Below are experts of layer 3 (counted from 0) of a mixture-of-experts language model. Rows are named router (the router's row for the expert), down (a neuron's output weights, with its number) and show model dimensions 192-255. Each number is 128 + 24 x the weight over its row's rms, rounded and kept within 0 to 255.
Before each expert's rows: a language model's description of what the expert responds to. This comes from a sample of Wikipedia text that the model never trained on.

# expert 9
What it handles: Prepositions like in, from, on, at, for, during, mostly before "the" or after located or based.
router [160 106 148 151 146 137 128 154 122 132 140 138 121 113 108 135 147 116 149 156 171 146 127 110 118 136 115 148 137 156 163  77 162 152 146 129 151 100 181 168 150 113 121 143 105  91 108 133 112  91 141 121 142 138 104 169 126 132 118 125  97  94 157 117]
down0 [125  94 107 115 102 115 163  96 139 142 112 130 116 131 155  68 155 135 174 107 138 116 138  70 127 130 121 137 114 128 110 112 145 114 129  92 119 128 110  81 105 140 146 118 146 128 117 134  86 127 107 128 112 139 154 156 112 120 133  94 162 158 127 139]
down1 [101 109 117 104 147 152 110 144 122 181 119 180 161 147 158 127 161 144  85 112 152 139 136 149 158 144 102  98 149 128  88 146 166 111 130 147 107 131 127  93 126 115 144 196  99 147 126  97 110 189 152 100 139 145 147 129 138 121 131 131 125 134 122 105]
down2 [ 97 120 137 113 129  95 137 155 108 155 158 125 136 135 152 145 124 135 100  81 128 111  80 149 119 113 111 138  67 152 162 150 100 164 175 125 112 155  96 110 105 137 129 107 143 122 116 156 127 154 132 125 144 128  88  87 105  89 190 150 128 122 142 114]
down3 [110 111 121 129 108 115  99 124 136 154  93 154  90 112 137 150 171 101 137 150 150 152  96 137 103 144 110 201 134  81 127 103 154 124 111 130 165 120 105 136 109 167 120 132 149 146 142 121 105  80  97 123 100 118 104 118 140 164 128 136 113 184 139 148]
down4 [108 155 161 129 125 119 100  97 128 118 156 156 138 145  94 113  97 144 153 143 108 141 134 123 154 101 122 143 120 133 160 150 143 173 126 136 127 139 102 124 117 102 135 135  88 135 126 115 150 135 117 123 125 135 135 147 101 164 121 105 116  93 119 131]
down5 [127 136 203 155 109 146 160 173 134 129 131 147 183  78 113 151  87 118 151 119 116 107  90 109 167  99 136 100 158 158 143 124 109  74 130 115 105 107 156 134 138 147 110  75 133 155 144 161 131 117 140 147 138 134  99 120 122 107 147 144 138 140 142 117]
down6 [158 134 143 127 120  98 145  81 123 100 148 185 142 143 129 121 130 112 149 107 112  98 100 135 148  95 160 128 132 118 120 112  90 122 133 147  93 139 141 136 128 153 106 114 100 102 185 117 156 154 157 126 144 103 159 113 142 133 108  80 136  92 156 112]
down7 [139 136 128 117 111 112 139 154 145  95 140 190 130 138 126 116 107 139 180 131 147 136 131 126 128  82 132 111 125 125 122 131 170  69  83 120 145 145 111 134  81 117 123  71 158 105 105 169 132  90 112 121 128 146 154  87 113 105 145 136 146 133 149  99]
down8 [166 139 137 150 132  84 156 142 166 116 129 123 111 143  87 126  90  76 125 123  90 121 153 146 105 118  94 113  84  94 125 143 140 132 102 134 122 112 115 109 133 132 142 158 115 132 159 152 140 124 100 121 152  95 147 124 129 142 128 148 102 147 137 128]
down9 [125 120 115 110 109  93 125 181 132  78 114 103 137 158  92 145 146 151 116  90 146 161 124 133 112 151 139 162 174  99 138 139 114 107 134 102  98 134 106 114 122 131  73 115 135 152 102  99 120 143 117 137 157 135 128 120 109 129 134 123 123 113 146 125]
down10 [175 104 155 113 121 147 127 115  73  98 127 104 116 171 128 157 163 121 115 124 134 122  94 112 146 174 111 112 125 167 136 126 108  80 154 144 133 149 169 124  80 137 150 103 144 125 115 120  86 131 157 137 140 147  99 135 125 165 108 147 138 112 183 107]
down11 [156 127 131  93 107 132 140 118 121 148 104 168 116 115  95 151 129 156 165  95 107 144 106 103 106 192 133 148 147 169 131 140 135 141 119 176 127 119 112 106 142 157 119 105 123 149 126 146 113 134 134 134 110 101  91 153 148  98 122 110  79 134 125 114]
down12 [110 157  99 128 125 115 144 125 151 106 130  90 117 101 149  78  96 159 126 107 128 100 156 187 123 100 187 174 146 122 135 151 149 125 107 126 140 167 110 137 126  85 140 153 146 133  98 147 135 134 150 141 103 158 159 129 109 140 131 132 127 154 106 160]
down13 [155 132 144 158 145 138 141 117 101 123  90 123 166 163 113 133 118 147 127 147 159 146 110 161 129 125 105 106 166  76 140  98 116 105 177 101 157 111 102  55  97 118 134 137 131 107 137 126 149 159 132 125 156 135 141 123  91 145 122 136 156 165 113 123]
down14 [111 134 147 157 134 174  91 149 155 113 167 144 151 131 127 171 145 158 107 118 123 120 127 123 127 162 126  70 111 158 188 120 109 117 136 143 148 123  89 106  91 123 154 118 117 113  99 132 156 159 125 142 144 127 134 128 133 140 120 114 129 116 160 134]
down15 [ 98 134 100 146 129  97 115 146 124 123 115 137 141 112  99 110 120 159 154 108 128 110 165 105 188  90 104 165 120 175 129  94 190 106 147 128 124 157 113 144 124  85 136 152 133 125 112 142 116 110 137 119 119 105 144 121 114 107 121 103 165 165 112 162]
down16 [126 164 164  79 172 108 121 135 136 137 181 117 122 129  99 121 160 117 108 114 123 196 111 114 120 127 117  93  79 121 131 123 122  98 147 130 135 140 131  86  96 112 136 133 136 102 130 143 154 118 137 132 155  95 119 107 130 114 159 161 132 140 126 126]
down17 [117 111 182 118 157 107 164 135 137 128 140 108 106 128 155 103 105 135 166 136 112 119 102 117 125 134 120 155 114  84  87 114 130 144 156  64 100 143 122 155 134 117 155 133 128 101  99 121 142 103  99 171 120  93 176 133  93 149 127 122 137 141 161 122]
down18 [127 119 146 136 100 108 108 148  99 133 125 159 131  81 113 167 104 138 136 115 146 132 105 127 122  90 157 116 104 114 149 133 114 147 126 166 163 134  80 121 150  97 110 130 123 100 139  57 147 102 138 180 124 153 145  72  77 205 169 102 135 156 143 160]
down19 [117 118 159 123 131 126 116 112 119 120 130 179 138 125 141 135 108  93 151  94 143 100 116 158 145 167  95 124 136 124 135 115 185  99 140 103 121 147 170  93 105 110 145 137 143  94 105 148 117  96 127 138 110 130 100 133 179 121 150  91 119 103 120 132]
down20 [113  94 101  76 119 136  74 158  98 118 157 135 137 126 154 120 101 165 123 112 139 100 128 135 122 116 112 125 110 127  92 165  93 160 104  92 146 135 172 143 110 109 171 104 128 145  76 187  99 117 196 105 102 144 139 146  92 128 123 130 146 159 108 136]
down21 [121 141 170 161 150 118 150 147 146 120 135 137 137 109 114 129 130  77 118 116 101 159 138 103 130 118  91 131 155  85 121  78 128 141 129  91 130 105 130 111 135  77 135  84 123 109 118 147 155 120 117  84  85  80  77 130 143 109 132 115 191 147 154 165]
down22 [111 131 119 134 146 132 144  92  57 111 151 184 143  84 125 130 166 159 142 111 130  74  91 100 101 143 129 102 106 121 135 129 101 176 100  62 148 147 108 102 105  90 148 145  99 152 162 124 147 136 130 122  95 117 127 133 123 116 129 142 167 114 125 138]
down23 [188 137 139 143 119 116 132 136 123 147 132 105 126 130 125 125 127 133 150 120 145 124 110 126 176 150 161 118 179 143  96 110 147 128 118 112 122 118 161 131 143 140 127 134 118  89  97 137 118 117  96 127 108 169 132 141 121 145 126 128 129 155  76 130]
down24 [110 125  77 123 152 126 139 143 114 159 184 171 117 160 138 124 114 114 118 112 119 118 178 146 157 104 106 143 144 101 159 130 171  95 134 128  98 149 112  95 171 147 151 110 118 107 127 144 134 108 109 154 139 107 155 103 144 139 118  94 142 111 145  92]
down25 [ 77 151 106 136 103 164 163 122  90 101 148 141 136 109 174 119 131 115 135 128 105 172 160 154 120 119  87 137 150 153 138 136 111 133 110 135  80 113 169  97 156 126  82 135 164 136 138 150 138 122 113 140 111 103 151 158 121 161  99  68 150 125 136 131]
down26 [145 151 100 145 145 154  98 164 134 165 124 150 120 102 100 122 150 152 136 132 145  81  79 116  99 111 166 136 145 141 169 120 136 123 133  96 115 135 117 117 140 102 120 146 158 111 154 144 122 110 122 102 138  93 107 133 106 149 137 165  93 110 121 101]
down27 [110 110  98  93 120  76 148 143 107 163 143 173 108 121 132 124 165  96 116 111  99 164 117 129 149 139 148 105 150 124 142 145 126 125  82  69 121 167 142 115 112 110 189 150 147 127  92 147 150  92 140  72 118 130 137 153 124 131 117 174 127 103 132 108]
down28 [ 97 100  91 112 137 103 153 149 134 112 121 190 124 146  92 160 135 106 118 115 142  69 130 119 100  98 142 129  81  99 124 119  95 113 156 147 135 101 133 157 136 118 129 143 159 112 102 103 145 130 122 150 112 130 106 147 134 110 130 111 149  95 140 129]
down29 [164 125  97 135  98 109 123 115 128 101 120 126 111 122 131 164 149 111 157 142 116 113 158 145 111 109 122 104 146 157 112 150 126 138  82  79 121 128 147 104 104 131 124 123 140 148 131 145 175  91 125 121 134 101 132 152 154 102 113 136 121 128 133 170]
down30 [135 183  95 147 144 139 133 102 136 103 122 130 154 132 114 117  92 124  88 140  76 152 149 114 133 132 141 130 148 141 163 123 171 134  96 171 147 133 115 141 157 125 136 143 169 108 156 136 132 133 132 119 126 125 141 117 114 149 149 112 154 107 131 115]
down31 [124 115 138 165 161 135 176 160 106 148 110 200 128 143 123 103 105 128 132 130 100 129 100 130 100  93 113 105 152 157 161  72 125 146 138 146 129 130 131 170 114 143  96 118 145 100 113 128 152 120 114 129  90 108 146 147 116 146 120 169 146 114 144 142]
down32 [ 89  90 127 135 117 124 134 127 151  70 127 167 155 153 101 129 147 123  97 129 150 145 124 149  99 135 117  96 126 101 142  99 163 121 111 118 127 125 117 206 108 166 132  82 126 112 139 150 198 114  96 140 156 131 123 115 109 115 160 112 114 129 125 130]
down33 [147 129 145 163 116 130 164 144 179  98 134 150 147 165 145 102 155  90 158 128 132 123 123 114 143  67  94 124 146 118  86 177 153  55 157  96 111 106 152 105 144 151  99 166 115 146  90  95 119 133 102 135 107 142 159  92 137 140 148 117 143 145 135 126]
down34 [113 135 116 127 156 114 120 137 186  88 153 109 101 127 117 106 170 140 112 146 107 109 145 135  91 154 129 132  87  94 110 121 121 107 117 132 115 124 110 140 130 149  99 129 167 131 160 124 160 112 108 154 110 134 123  92 124 154 114 104 173 101 133  78]
down35 [136  81 109 119 157 140 145 129 142 120  84 124  75  67 110 118 180 112 149 144 174  99 152 107 164 163 153 121 143 129 121 149 141 106 181 171 104 126 114 129 141 152 166 117 135 132 128 163  93 133 113  97 134 139  90 123 145  90 105 134 102 134 127 112]
down36 [125 145 119 120 113 145 144 193 111 153 145 128 133 108 139 144 147 114 120 134 147 152 159 101  87 148 147  99  78 116 126 124 137 104 128 116 122 139 145 105 111 103 103 159  99 128 147 132 150 161 157 118 151  79 104 113 114 164 136 144 137 126  81 122]
down37 [122 125 112 109 131 138 133 105 109 163 201 132 129 121 142  99  90 106 133 114 141 118 101 137 145 130 135 105  64 113 114 139 135 109  77 110  63 105 120 120 151 113 130 124 158 128 156 121 128  85 108 146 144 100 144 170 109 156 144 107 193 161 144  89]
down38 [109 130 100 172 116 109  98 113 101 105 129 114 118 164 141 106 150 172 106 103 161 182 119 142 125  68 158 135 178 106 137  92 120  61 166 148 135 132 146 124 140 126 146 101 157 118 117  78 134 159 129 142 160 120 163  79 130 131 165 151 117 125 124  98]
down39 [107 110 129 148 129 129  81  88 132 163 159 109 123 120 166 161 170 125 108 159 104 157 108 143 138  72  98 140 120 116  86 123  93 161  88 131 105 110  83 135 105  76 116  73 137 126 108 142 112 114 148 154 160 107  96 163 151 140 130 166  96 166 122 123]
down40 [ 95 127 110 144 113 164 119 122  77 136 168 171  94  91 138 181 137 125  85 106 128  97  86 126 111 140  88 115 129 169 134 111 107 106 113  94 174 125 123 121 167 131 123 137 139 138 124 173  92  86 157 152 163 142 105 140 166 119 106 100  96 139 137 115]
down41 [128 110  88 106 136 113 147  96 148 115 141  93  68 112 127  90 155 113 133 141 104 106 117 188 148 128 142 118  93 152 145 138 141 130  99 129 136 100 121 141  93 148 138 117 126 147 137 124 109 110 119 117 170 102 114 134 124 135 155 105 130 127 143 127]
down42 [ 98  94 118 136 144 136 100 155  90 122 131 119 110 141 126 113 100 164  96 130 125 115  99 121 138 151 111 107  97 170 134 192 100 161 104 137 107  82 156 154 112 141 144 159 107  97 102 125 114 116 125 143 155 129 101 138 130 161 112  96 132 152 116 137]
down43 [121 124  93 150 100 138 133 157 123  93 138  95 127 125 145 152 123 115 134 107 125 138 119 138 139 139  99  44 129 111 172 126 107 147 134 111 153 115 116 105 112 133 115 120  98 147 143 116 254 138 120 117 140 130  82 132 130 124 146  79 102 129 123 110]
down44 [ 96 103 133 137 128  55 125 160 158 138 148 136 104  73 132 149 163 117 132 157 129  87 124 133 156 117 118 117 140 112 127 119 121 127 133 129 135 137 118 133 122 110 110 130 130 106 132 118 118 105 153 153 151  83 144 107 135 111 133 138 126 119 102 154]
down45 [115  96 131 142 117 148 144 137 101 153 163 176 112 116 103 162 150 116 170 133 146  94  97 100 131 132 152 139 112 109 154 104  82 155  88 158 139 183  96 139 160 117 154 138 102 129 129 134 104  80 150 116  80 134 134 138 126 112 150 146  82 174 145 141]
down46 [131  92 145 106 133 161 107  59 124 160 150  89 160 124 149 147 110 133 131 146 153 149 140 117 158 140 136 140 137 127  89 163 136 132 120 140 160 103 109 142 144 157 156 140 121 112  86 162 110 112 136 130 125 124 155 133  76 121  96 110 142 117 156 128]
down47 [147 132  96 122 101 107 126 116 131 132 116 165 135 144 143 147 169 145 149 118 120  93 152 107 163 131 128 108 123 110 143 147 126 151 134 126 128 148 130 121 118 122 121 166 128 209 111 134 112 121  87 124 142  89 153 113 124 140 124 192 112 113 129 135]
down48 [140 115 151 107 149 160 120 121 145 151  98 133 135 160 122  98 178 189 133  92 112 149 141 149 134 122 120 153 105 133  93  93 153  98 142 102 142 137 135 110 166 129 126 108 130 131 117 126 113 140  82  86  92 138  71 131 140 123 128 151 124 127  96 142]
down49 [161 105 100 143  99 124  89 115 108 177 148  91 134 116  94 130 170 111 134 153 120 123 108 136 117 158 132 131  95 138 130  99 110 156 125 162 145  90 129 126 153 176 141 101 151 143 141 102 113  89 134 163 158 141 118 168  99 139 126 152 170 114 111 108]
down50 [104 115 140  98 164 123  93 146 161 134 116 130 126 120 122 139 115 150 106 113 136 105 127 101 105 134 162 145 101 152 136  52  94 139 152  76 106 120 118 168 136 172 146 104 127 156 149  96  94 162 156 102 152 146  97 122 125 131 172 117 100 126 138 182]
down51 [116 117 146 153 144 156  94 118 139 124 111  97 121 159 164  97 123 125 131 115 123 130 131 114 129 169 123 137 121 129 110 139 128 171 116 103 108 147  92 125 118 136 134 157 123 116  96 151 119  94 135 146 174  88 166 167 131 102  97 125 146  92 123 136]